Weights of a small mixture-of-experts language model, trained from scratch on English Wikipedia: 13 layers, a shared expert of 64 neurons.
Below are experts of layer 3 (counted from 0) of a mixture-of-experts language model. Rows are named gate (a neuron's input weights, with its number), up (a neuron's input weights, with its number) and show model dimensions 0-159. Each number is 128 + 32 x the weight over its row's rms, rounded and kept within 0 to 255. Numbers have three digits each.
Before each expert's rows: "gets" lists some tokens that make up at least twice as much of what it gets as of all text; "mostly gets" lists some tokens that are sent to it at least half of the time. This comes from a sample of Wikipedia text that the model never trained on. Tokens count by the router's weight.

# expert 17
gets: " a", " an", " c", " ", " A", " her"
mostly gets: " April ", " en", " law", "ed a", " May ", " par"
gate0:110105141136156106125073137136133122119152124100122116147081085164141156218133120088167117153147117161102121148151085164122161210150132123138116128156086135173125067156150112086106125092155172134104120122127119145070114131132093147151139081166128105161181194166119103156119108103130138140125129110165102195122053156164118161137163083092117132116156061193111106051143135198142145124088153115081112170121118110106099058074155114151070156149101076093159134070111075101147179118089103
up0:073067123137087118116151161127147115181158102153116140102115129171164125132075149128130157162158105107070175137159145106160112110140057193055167091173155114073104048059111144121116128081162157170079169122080148127122101056166111098149102108149120174113100081149143120147117129134096098166125144118107058174088126131200137102126143134151154094101168125163145113150106155184140095129146136171137165122134104131151120097153147169133116106109163214069086156147143136119155169109083127
gate1:153154146101128123144119108105063164176144143127126194130078108144094146106161142119149123197057075156138142124112043100058088110136129129215141183116054141085095130104141169155154138190133127096156105145101127078126032138122070116092139158142060065146132132175131130120130128153104159160153146161120125119059114121138093184110141141161137109135196129112139126161126116184116141141161131129148129114121158109143090110133118126136161175122116157107086133169117157127057125181176100
up1:097140101152148122149083156136086103131120097171115083123109170148141158063074086119161143156149090144075200152117170142067098135109114103110091107085139093097162164132155104136136073095125185166166132148151103091140058182129106168152107125148105180092125152136073119101130097153194165154134166104152135148074101133186103114113107156158170167137128101170087138136072143160100114113149129129146191182172168142133119200134128079159086079148092082154117132174125117137149090167184154
gate2:132124102148113167077128141136140136112112146111130167140142106112154126173138094105153138081138115091153132123115091149117160121155110120138159174151223164119188137169075134128126165130107166110125086108181116123084124083111155063162122142059162179080139067152177097111094131103146126100157116072142139122161092078121165092087154114126143143151103039127100157089109198171135104122138108188109150171133125186093056143132135152080163141169141169116190099078105154139114105179058121
up2:102093187069143084143165099124128136126209075113149178115170111131096123124087098112128166089192072158133112117093131163166121123154111082115158105127132123074172120098150092133154180125153131138136119150134172134157212066166113147108092123163128121113156128132131142126154135097145109090123088128130110140103057110099078157116124100207161131141117132109104128130128124128170187120159073171056133148112095086083167145146190123105069077097150127044117165170135125161092158144165174
gate3:121144088078158129121141147109076087177086079118136117128093087182089180145104114111156135107120100147174156120118134107139182076167120122166105113133127097122129140149084162158068070151177158104198129142154101152160079062086102139103079088069107142116082143148144172147165138097175129090119089187144106166108129148116063171131145101144175169108107156087139126120134207111137104090132100125156125131093140152154159129128165189070169168137127129101151150135118074105124169191200138
up3:110125149108128129103138117101131097085132165116114148138105138152096024096111194196116083158112050143125121152187122138130075168138161123077106133130085168176112147141124099120174107095133089172101172146094111101146090138126122103139203130079148131131176075100182143121060134102112105142157132126134131096111135164159110136156124166121140095164178095128148160128154175140100146136096171114142164106196122084128115164129080083055162177123117169093124122130060103169086204110137104
gate4:109170120155186102084139149115127090155126161127177132110166100136153117140132112102151151128058139099161166125079148169142164125133104074140150098067109059119141115088146125176124130082160152199161092170082132148098131156128108097140118130164183158165173108128086117109099094110177083112102140076099089076100064141128108148133144104138205185171070122133152091167112107170116197112130125096104144135103163110116136098143167145154167089143126123133075064101129099195107178181173138
up4:142140118135082146150108143113091164187132161098101119155163221110135200112153117145064077105117094160107129085145112038125121216163071126127087116111096117123111158152146169136134100117122066149091093079144125141065127121124122133114137171125107115115124168175110199109123077119095115090169173176124118150117111082132112123121101083124108147159167176110190134093162112126121121139121125151142150140105137143180088088090136051154141178071154143153144194120175176150114127110098156
gate5:127188106155144142173118114097113169099092089114166147218187192109155071114127102129142144109093147094124165139070134121160124136122146141092170156054120130129096138188122111120119110025064100104166191135127117087090126107100159180116142113159109127118080126135118113123085114167111090105151117106183198125090138149128202143095112108137157184132094111135100095107144100094124197125165119129123162117184069167083172114125183144124129170159093100120152124175150122145157135125151137
up5:064137153143140157139085168085139099090107094096203185101122134181145092183114137151098076142101125074127141142100142107174084141148159120114200150094114071108171131199125103146137103158150111137140180170124094107065132107103165097137133099174124098171148135132150092115145139144178105107137151115138149137102108120095113117101144176117171121193063119131061095071136153142133170167192174127094172124164154125159103120109192121115138195103088145116110106083122140103144057101122086
gate6:107173099094086101184085109160127130087163095089090088094172112117090122132129110123150103134135154119119114133098112102109147095185147098144113123058130164069144131139100142110123136230090145117139138125126107146177115122148151097135067083115155088126169118169108148147167053090119109148110177098080192097127182074099162066136215147167106133136119062181122162118138150153123141092163159197141120155098102144108139128151089169119138113111142105137160130161181081192155174125126141
up6:070127127137189104100124128173112083120097104141178129104102168089142128162084126080127110106130122171148121134112065162150097122120125128173152171162123142170143117170154091135124111079171099083057122120109097148139162121101098091140098139178122189135125142146123073161100113088217046135106131062113157118115060192191159134121147145048123162184084118155152106112074148128148151116123186130091084116152144158148110152140144170123126158127116146126062156121200125088124130107101149
gate7:091081114200142130138176169044148110084129165116114151181146092101133149094078204153149152124112077125153159111184082100065112159159148109121121123090101128114149086129182191103107184151141054144132136156099181156177126136096159129122171113134120152118081122129133121113124136112191109127120155125169184117129153067148106124121122116141108144140103145147082125050086132055120106161168122080094074142144138118100100120105114100130151138132096171174082137112126211120116077167155137
up7:081076104109131069117126097067155103108079153137136153130143108091150158117124153155135114104119153132216151104145152121083151218102164120153158128130121131056064121100121172130155128108118172136157116153168106222157154116090147112129139176153149135133121167105060102153135147164166125138178110090158098140165116168103101083057187117127140127173140104160129120097091131140102156105109162061102155136112164113129062115112125051133105171078151139144122158174098166162087172151162125
gate8:089146087130122158146080161133104127132086107103155107145155153131102165134114071082100152135120110115200210137151098125156099080106094110098135094154094140169136117195138149155115132160121155107125120206188138082146152104157069104143117085158178155086188083196119161105109101077178097112150093110172063087126118106166100071090165128103138172128126098152058130142167132106116093169143090141137177117089123193148145133134101144131160141152112151164119068139151145102159160177149168
up8:153090119107136127114130063099167059106137187122149129146155046140157145138158137151106100128089143188131097121131117122106184112090077106126154133160102164113118148098149173143103169110101145130142148145081156087147099141077157141118112160160186128126145149114120129146084185142073172151153141059095157148088142103091114137081106165111138081157109119160154167145067132148128144109152106081125152093179123097105051151114120105153145182142142176132190149027120190128142079078120071
gate9:183147134143142165105096086153089191178124091148188106138186126167146086129126089120109149099117153081131114165133188135110066101170129129172083155107118157161094147128104101102108088129113085126162125157156099135143129161137128159098155100165141131069079082165103164142187125095127120130179163102128099072124055096137157106133091116084121063125127147088104146132059173089148118123112099153164169169076160109102149143178166153129143058082109179108104091124187132179149152135146074
up9:038120152138123138086103108158185106163156099160157124185137155099122141107105127145135155150089118103153115098140137132142144130116165135089151121118121100107057075177071097120096167106101179110115150085122054121145139110108111110158164161171129109125121098120144119063148113146107122089189104129185135179141137057126117154165167123075135107146167181133108196136109132073143080180195137167167132225135111139171110157093098173093159121120146145140146101074112163164107118091145078
gate10:130163130132204125166103078119088129106122155178117102082127130139100094140136135097145167141143111107138114164096186175157067115150167089102176184167112175143127084171152158195119102113144131134109156093119169142158152125114152139137128165095114077115156080122135089112076132131107100090141143118106185147168180096086113092129112130169122104114034153192106140137123096090147040067116158150119088100168093061181124112075111144166118159167071157107137120144139157130096092137160168
up10:136171187169064119172139095141167111120111138133168145177165177123069139119149175147098117124167121128110112133132176149098123136101112121068119150158172130165119107149112144127141100132173154126102102162189136109135137134130079186097117133039195116100140133129132079122139103073072123088113146080135173163136112121148148117073137124096110168160179101132094069160101142092138085173142192034142126088102101169162126108112131128155077084117088149160166093161070116117140121211112132
gate11:114137123121075146079087118188152087148148108147131065093152142183045143142115168095099146092131090145091152149104163116084140162125177088083142112105067188232135064136194157113176107122083155164153140115122094132134092116088102129159161169109134125149086125177088126102152103125141082162131135126105138123122093162072178117175133118109122163188144119110106192173192178105102099120126104167115116133095093093164101138107112153153118147110145138110109127189175116105076132133158110
up11:101123139109141057150112075117064153199116119139120134092084160136128098149120136120142110187113141122163169105087110171094155118102123159138130126130151113161084136118105093180139121147173137103171128115124161113131092149123091075169120194164049094146154121132160165142154123192137090118108168063143184164044026127131161140136104072192121148176114145150072116145125122193157121141106114124147122104069105163138105102133100117183164144145133130123104199137146170113126118072117162
gate12:133131157065150085162132150104153124147129209129094152106117109156124091157083125115150153122140144138162167127075164159167136147172122133141061117079112106131129087162131096145075129149130050143113130127109125178129114158153176145123088101095091114125092108119118129138157089106198072106091176103108131114098116160159137141156132105125138181112163129106142168100151133180119118102142059108165152119111077157146198157166123016091089092167199130125092138164113121109131041093123179
up12:107161160076100085116050075129120135099133079125142178113134150132126164207157147115080124125095128149086142127133130110141150093139034140123095158169153141075145127131186114118172164129137114096105158145162115070111151160167134124155077154125154147041128120123078101099077145160109135150143102164122128133045188088122137114161137142196104168141119107182103107122144178127095116155088147153122070160149104116133095115142142152202104139134178150104105090048174150122139135096092154
gate13:113112137181147109078154120100119104102180112151123130109169113135091135130122080066170120093135133140121100128126112133090094115154125106128177071115192152115135161138098111089129118158093155108106136083200050145129118122179097117118183126096077163180096122122145118100183161123133114142175128117180143152143113080144143126131149154128146073104104078126107147186133178184150173116183082053134181185101134155112098136115141121144043069117184132201124113183116144160146176089146102
up13:165153095113182127155102125130116177121136157126178145166099091172123160113167093127139148142150044161071159078140100117186120149140116128134127160157129135187087180159120159147122107161144080105119136098138080137036162098132142127127111104100102135134123122110122111206153101111075134131103092132135107072121145121152088134079117060109150141149163100135091097082175111124148121098178163143146113140159152116121162134175165124163208127149098156081084085056075104130170076132204167
gate14:180127110133148117154039103091106152146140177070097139089202155149225118126128113134133100125121106127131139211106114155113196088159052111149153133144119133130108070168124156084161109149129153141100147065112126101065113120120092151140200138175122136130160110093104127128111082152133126094126168099186142171185156141127171101163119079122169190111106122134135143151188139105080097102109159138108110134121113152101149145149139143070163081184136127176123144097150123090118115120099198
up14:083146144121145123110099102212110172122076085177083084116128117152055078128188149114146185105134114118082099136132166071140135139053183089164139143133070102151132132107081096089122139070127175139106105167106101103130152049160076123110099106078128114143127173144101174121162119124173149154137168164082114119121067095115159125111127178138172144123180109120119188107143178146124159186095137109111121096121147132119094164160132185127118141135075048087152119122100130118162155148122117
gate15:125160141181166062140129088136190065106160159150124225157131139152080122146166136165112203222124095152136155063170100163159155104137116108148164135164173114085153122115112157127135110114090112117138125176145083086107162153101120080077131096118077126092124078076078148119142099116134076124118134068108118063134090163170149107147146110114137184133109159175077086077118136173125146179121079094115128161169138172137126143085101134127072129127119110129131096142162134146105144101143142
up15:100103085104191135152149156199106136197087123104115134142103111149187113151139119127154093166140119088173172178088086137106139132134143138127141092143158166096042151128166180107128165108102115120102106171098132085111132127176120107130147146133109110151129108121064154120153092126125055118120159148086108109126112158167168120111167156171184149099169129144196162110134087115125128128116066182153093144089100135106182108134054096124153153171072134124129098040188083128129157154066103
gate16:110135077097117126125092088165094166121176138191163187139125135146179142173112101077151120128141129130159161123204121098188121192118131137181121120172081111111131084103119093182184130098097083097197109104158144153121180075101138084144114093152175175139093090119147096111145141042148130190146138140076122170096093170151101147102140095140097119091106079165207133123118095097099084165161111138131074162129130128057131107096120124163084103115132111114128116111157129129170140148093153
up16:150115119166102141158098103129103088039154136125178149143181104168152133140182097099084046141158099102192167163158105113172099170102152216110090166103068136175157126104131169111141101136133133134134170164127142088164149081103096154093118121129080163126194082155185100107144118121081143129136131113121116139188144162160177127097137157100114113058141080124101132114194149122146123152101092139058117114140114160092134113091133114137098139159144152050109121150127086172153084109094115
gate17:177102200119128132074117124099203143166168177130150126129128132129132122105130153076121121104132153112074055107181132132129111150058148177082104185053143107067184137155140149123110160133124127162074123062181149170082149158079140119115180109088134094133148116185153128146159160142091113090162161175165093109151122106106080135155106132109077129143101152101130114161132132094148121095133149154204156114161151127221148138135089104102092141112079171154099082131090151146088141130132144
up17:121087160151169091126165151171101135101099116091137081177122130151125126096134087183126116099150119164092141205147125113110046142047103130100141131114170114084172170139127154108152157143182146093140152196126118151161132101134028077169121084099118151141143119114101164111170109101101167116068163131113100139113072079161068091151086159130088140126177175172111155176117154147176094100097136114120090129179133098148137187134174130177137133085156125071148090141162119139109110128144102
gate18:133126148142125134141101096052134104130144111176144081213125110156102091156128178117132199152144152070190144102170128076137141131137131190102159109112177155070159146181144060172115086171095156154160098129199123106096132133132077123168083158147136126136095135128119092139126095103141121086159134182117086115068072086047133157110226121144090129136079119155093128081132141160159140120176125177121162103115175137113109151108136113129164116090104151129088129145112150095088110127140107
up18:110181192094136171162115170097092056126153171099073120098118165155183147080090129159127093167186060151174145108114162122130144082161138123088120105145137146164138089110107124119146159143122095147079125120133137096119168078163159102170088080121144228146175123107185120105134106133082135183084109118124110120119103159145116083133124165157145222127127125103120127130146085136076144121156111143108161152093086153156138141130134104133100094099197129108135156158130154089074045078122108
gate19:125190122186115152197071163094067122099124157158103127117124110099158188157054133094169084172158150161137132102133116166104144128147066156079097129162154057082181128199100154146126131083113150117114130141160115111099186102093151111143078104125081155149112138148110152142131155105134099112152147125093118066096081141178109185123143110130092141146122112114179176128107125100187099138151178131151150120116191148166085101085112146190177168105103085129124153120118124099145083078071122
up19:143108139025075126102143095120197121131151082117191124161154199139156132168147109141126175108091123135094130158123175099125114168139144165155157135127105180148117146112110114132142131141106138143085119138139133157120151118144113175118180161177186104076114097114131125165066086084065121078124086095099147148142165138115177108113106112108161185120119086207117144119168157138112111135121097086128136139123101168131189144115163059107096120073118133118130056164134073126195062155174158
gate20:177116108172071181176065122159135157097136064097162097139177117144135172146111048200113099110153131141091157100119185093165094147134139119093172107131111146124144167106145158131127111168113086106129125159123167097114116124177108064122087112114145113183122090112058115065130087101178088084099154137105111152127116088135124197191102125130177109106119114166128144091143172105084100130155149138159086140144197159146128106155125089073133105052142096148155107155165159131164101143173129
up20:114114109129125086127089083147094102125138116092105174069064080138095125160198158114110115147107061132171124155118121128138110177137143133176121147171182142124102102102171100101083172078139134136126071102128068168148140105162164200136079160116149144093085179173107199125159144120133200072122145156095158064132141180174139132142092106141112167192143167089089118126146157098126149113131105178137080124079128150145113184082133108169089113142105067128132091109139135082125159137102146
gate21:149138151119147168125130135098127142137115122065105140078079149134112117140140161129130151133152190088105094137107074153067112123176110087105121105175179126206136172078173138125104139162135077191078094048131151130128114080123152159125103136101127082124181112159096128138128100171151076113139119110095158106154093189122092095133124144106116150140068074114183138101130147118104083201097143179102153125168071145119129094147130164072147109175158155192074173087061122127135101135139165
up21:143110053117110083090132072179113146097095109121085110118102163080140162188088128066171165126090159129120135113128213112153106106170091109138078095141139147107128169116167143169164142172089134136117146152143132135138160117124176161159106074150092131128100125212152069119085147050121139146138121131155130164122185173107186129097108106115094171169144142155088161073186115148126098122080154165195091134096137142131151107110145074111130132096148102145137156107070132112103196156172126
gate22:106072171110161130157150145185106025151128141154198102078196140168130107128148101079157142120125068089162130111118116137115170127148119125149162138139125151143152149141128174161152092101146113122111094186157119171142086145129076117166131150126150049132124077158129063102105087095102106087142088097141131160121077191153085111137164099108091143118117141128117097088162166151125123097121120100227143134152146088105156123150107120121137167125167113129095164164150075150127096156226174
up22:086136128144156083178096097136150138125144114141100142147120135156135144025122153172172145122083146154113117075096089181108150121118130202142151126076153084123136100070167094137147202124124160093168187105132141126147105116088167161135135109164106157180089105184140157078141130148093097155140156145150075180117095148136113118063133106119131182115124110154073181132172159106187103172132128134151141129110135103091137054096142138186137186179086096137108177140133047128132103142152146
gate23:149176128054099163129112118134107084119117130133132123129137123072146113150101088075147170112128079103105163082116137143166140093119174090130122101153051110126147127136114117120152086102094134173151137159177177136100155141139093097106116072094114069148126080108101157160130121164143123070204130123121098186167138131131131159174197162196189117160086133125143061098172191109178091106139051130150135089112205136115136107145164150116121102099160140135176114106097182162135157134162084
up23:164110061099170204114143152156111093100109141130145135120161209153143076136156129095102147123109152135111110106097120128132114080093172053175105131147141121146122157112130113143077126134132116077181128129145088085095082124097145099100207180094109153155083174120157134173124166084082133162122108114064156136087150159117072117110120181099191078124122181112103107125150120131115103138115141182116143083066186173121156133129076167165103087110166152108103122160158123067140123064087120
gate24:152126097135145105172186097134149149086130149123118122170164132134070139138143109110168180110218111089089105169185174093126098137132103125112132126173080084137130159093108058105111198129140214159118109112224182111173104153099122150108105126191090072118126098131121146120146143089134117142207104121176196147116130092111174163116140088131149135135115109137076112101111145097093122148136124099116111071125143139094104087122160103160085151127139115146097095133172060104131087138094179
up24:091143213167136108135192060116139101114149103156168123122153152118139069184090079123134130111161148117148094169107114164140163117100093102188078142163094093069137106127171144171150188140097160100128127147149160128097063092148153133065103119146120057136142109124133094141114090148092101177108185100093098144115109163170095164114125129167162110126085060112145119103148097130093151125219138132153111070138082126120123167181148094125125133130160160120085142104130098147156177116134211
gate25:170145095089100089150154119162135107080120095166164115146107151125183141148140105144133137123095145116119161121132151109143149100143149138177173148113088104152144107125115086124123156077163169099165141118143093166088163086116120153070127100117110152107109062148107158098094135100101157154140149149181076150166133183099172095111095117091030099123112162197136101116092163110127063146067093156127150091123109117117146082106107153166136118130171197123187061149148193120161178069073064
up25:114123103162070096130124154142195107077096141150130130161099162113141124177142103041137100144097136121147086086133156115143185152127165030069069110112089100111197155137120158175117120135172139121128122081162133121117142137181166159130103143126194176124173110145079118162148157081117157089125133119110134138116096106114109093197118092090116173118177146063171145122140144109115099148102122140090083138129107114154169117094122107176102141148110083180061131147039176151145164119112115
gate26:131167157155162161138147099123107093159191090143096186148094157086083104110123107149131094099159079207165126149086100180121086117099137113139174162186079111118095159115135117130119123110171123174115151134158134132145198144152173143058151120112097156146157087113131098016134101159146133145086130169157101083108122140157121128132187132099099124137134132168176109116118118161121087139077090080095096132100158110067152123132149139152117110241121167153116131067087123114125108119182106
up26:146156090171105190131127149120085130175183044096062149101155143112153110134161109125193132110131061135133134129167110148108159114082114153121156152153131120122142181140157136155165164104110108179160127178121097143148169094130110143150085145135051151125123094110106133114103131140145123069192073135141126116107124143169147140047147092121191084143102128140162099138106132171133140116122126134121127177125144118063162068120189166106131168132124019134198110098150068117111094114116178
gate27:075149101108101166098121129182092144099081140188152093157140147141159167140140139112109136166095070131151151117116101133121125066145115105066190078128122121097170121126156162097122116142107090143136129131117142129061067126110117183119139110138135109131140148150099150141208077111089079116150179178050118107150133148084122168113126108110136153154174134144170147113189139079040124149127149148113143105118194141054087211129127117134103151044128169123176123090142141063112114120130143
up27:191080072114136119118117129108165134129142091124136104040137172129118135156063119173115101128077149130099102072154133089086178073103154134160114190106144117112127158117131155098147180173149127122128180121109123137139192137112104070096084151073123078132171099077146064114124154127124148133165065128144115151203144169142101164108161153076110141133140150113150120111096134101162102121123108115141086168173104112094096138226125181139142127179143099177153164072159142101128175101174115
gate28:095065158126128077085080091166093096148105159135161105149070137075122178159098087176136107111109099109167111128105168136110136079117126145079113178186086143082154120113155153147149093129162110106153128143113125134060135102123118178151140062107084091138143156152129164096101165092104084126117161155208104053105142118124134146128141182156178174183109134119099136088107138166169099161170079137067161079081111156127154127193148187080147135148111134120152123169152149183091107135123119
up28:161098144110155116161134044121117143159124129157148085147093146107140128169115152133112107111088133164119184075146155141160179133132085107170100105052146088100153134141152132145139137190159085119086123171079144067143170130087125106089109123110116101171143073159113166115103100169172135144186112110120136143150175049112178138104098060108176171171169099092107111144162089102105162137165116143109157126113140072076114177157129146101098080126193115125182140160052092115160155100088131
gate29:188159125106113131139053117066106079156151149156096138116135111109104115127129111142126165097128080061177108138200184125100146089160113145135078091117149121129099087103107184107133128151129109161123120190117127134043167098146098147186115091114164188064204125119130190110106198117091096143169083131147122107092120122107124153144179107124147139158058104127105077099072142215123157113178140107120129154081104110164097146115142109116087125146154103166197131135129118142103114110118112
up29:111166118140133155140133107146133127151142137135106160133111083037090122102122124178084104076106153115114127123089188101067134086149099077064087089111112142130131120128097123157112162117131152133091188140129157142139150105138140098137079213108158156192154109175114167108084186192095104143147072119146177084130151123102119110136155116078196104101085120101122099160135159099163135136082085154133180131138119147118168129150154177083183129114120136109132080148176113172155199177056097
gate30:121156106120106170110116110155091147141182063139088171122097127121105153104092112134107073166138133127177146183166123145125149142203130129155145138117071107148120041132095155126193151084095135128111160076171165167137148096060096133138094104130126084175173115117038198140154131153130074128132086139203131130106143151130114100131118069184085140109115081140128149119136166097134181131130132136100180152140139158049131134114137145120087178106108179110139100079173077107112161104099114
up30:101060166113138064149099105100069085116125189146139162139169131096092134154154143166133177140098119125130132138169101189145154125125120115200131130126152096086082129139111103168183129129140123133145060099052101099117154132145125119130132137124190188081153160140126094136149079179122174100128146123147118177047158131160136176155098111153169137149148172143138126123108082138131144126130128158051107102117117125075083085154053128106097101127144046112118102142155185131060117192116114
gate31:139177128108140119098155129206134120103112091145081085130120115113147159109121060085113156064069145177118133111166144141085135092072125108135118097158095157141090159133116128165103104124144127153104085169171173134163131161113142067144136064111204139125139096101134149096129082145103138059135095127189128143171151115178045132156152190099112155147103038145128103134157116121145184127179144172141125107118155124150148089131084160152155149087177142142085155092156168178119066167147121
up31:095156143141130119159112128177140134138123151140143130072109096067104047166097084145129090146127139162167146147205057110115132195125128129094137193115139127128156111116161101106188148112117139078140134129105136170121111077072050138109148116107102186152156170141084144119165161054117149129214163145137126133113143132122081106178118105079125143100161216145086155138144144166105113135106070076144162119127085185157106118117117107106133119132084102149154122138090097082146204105136151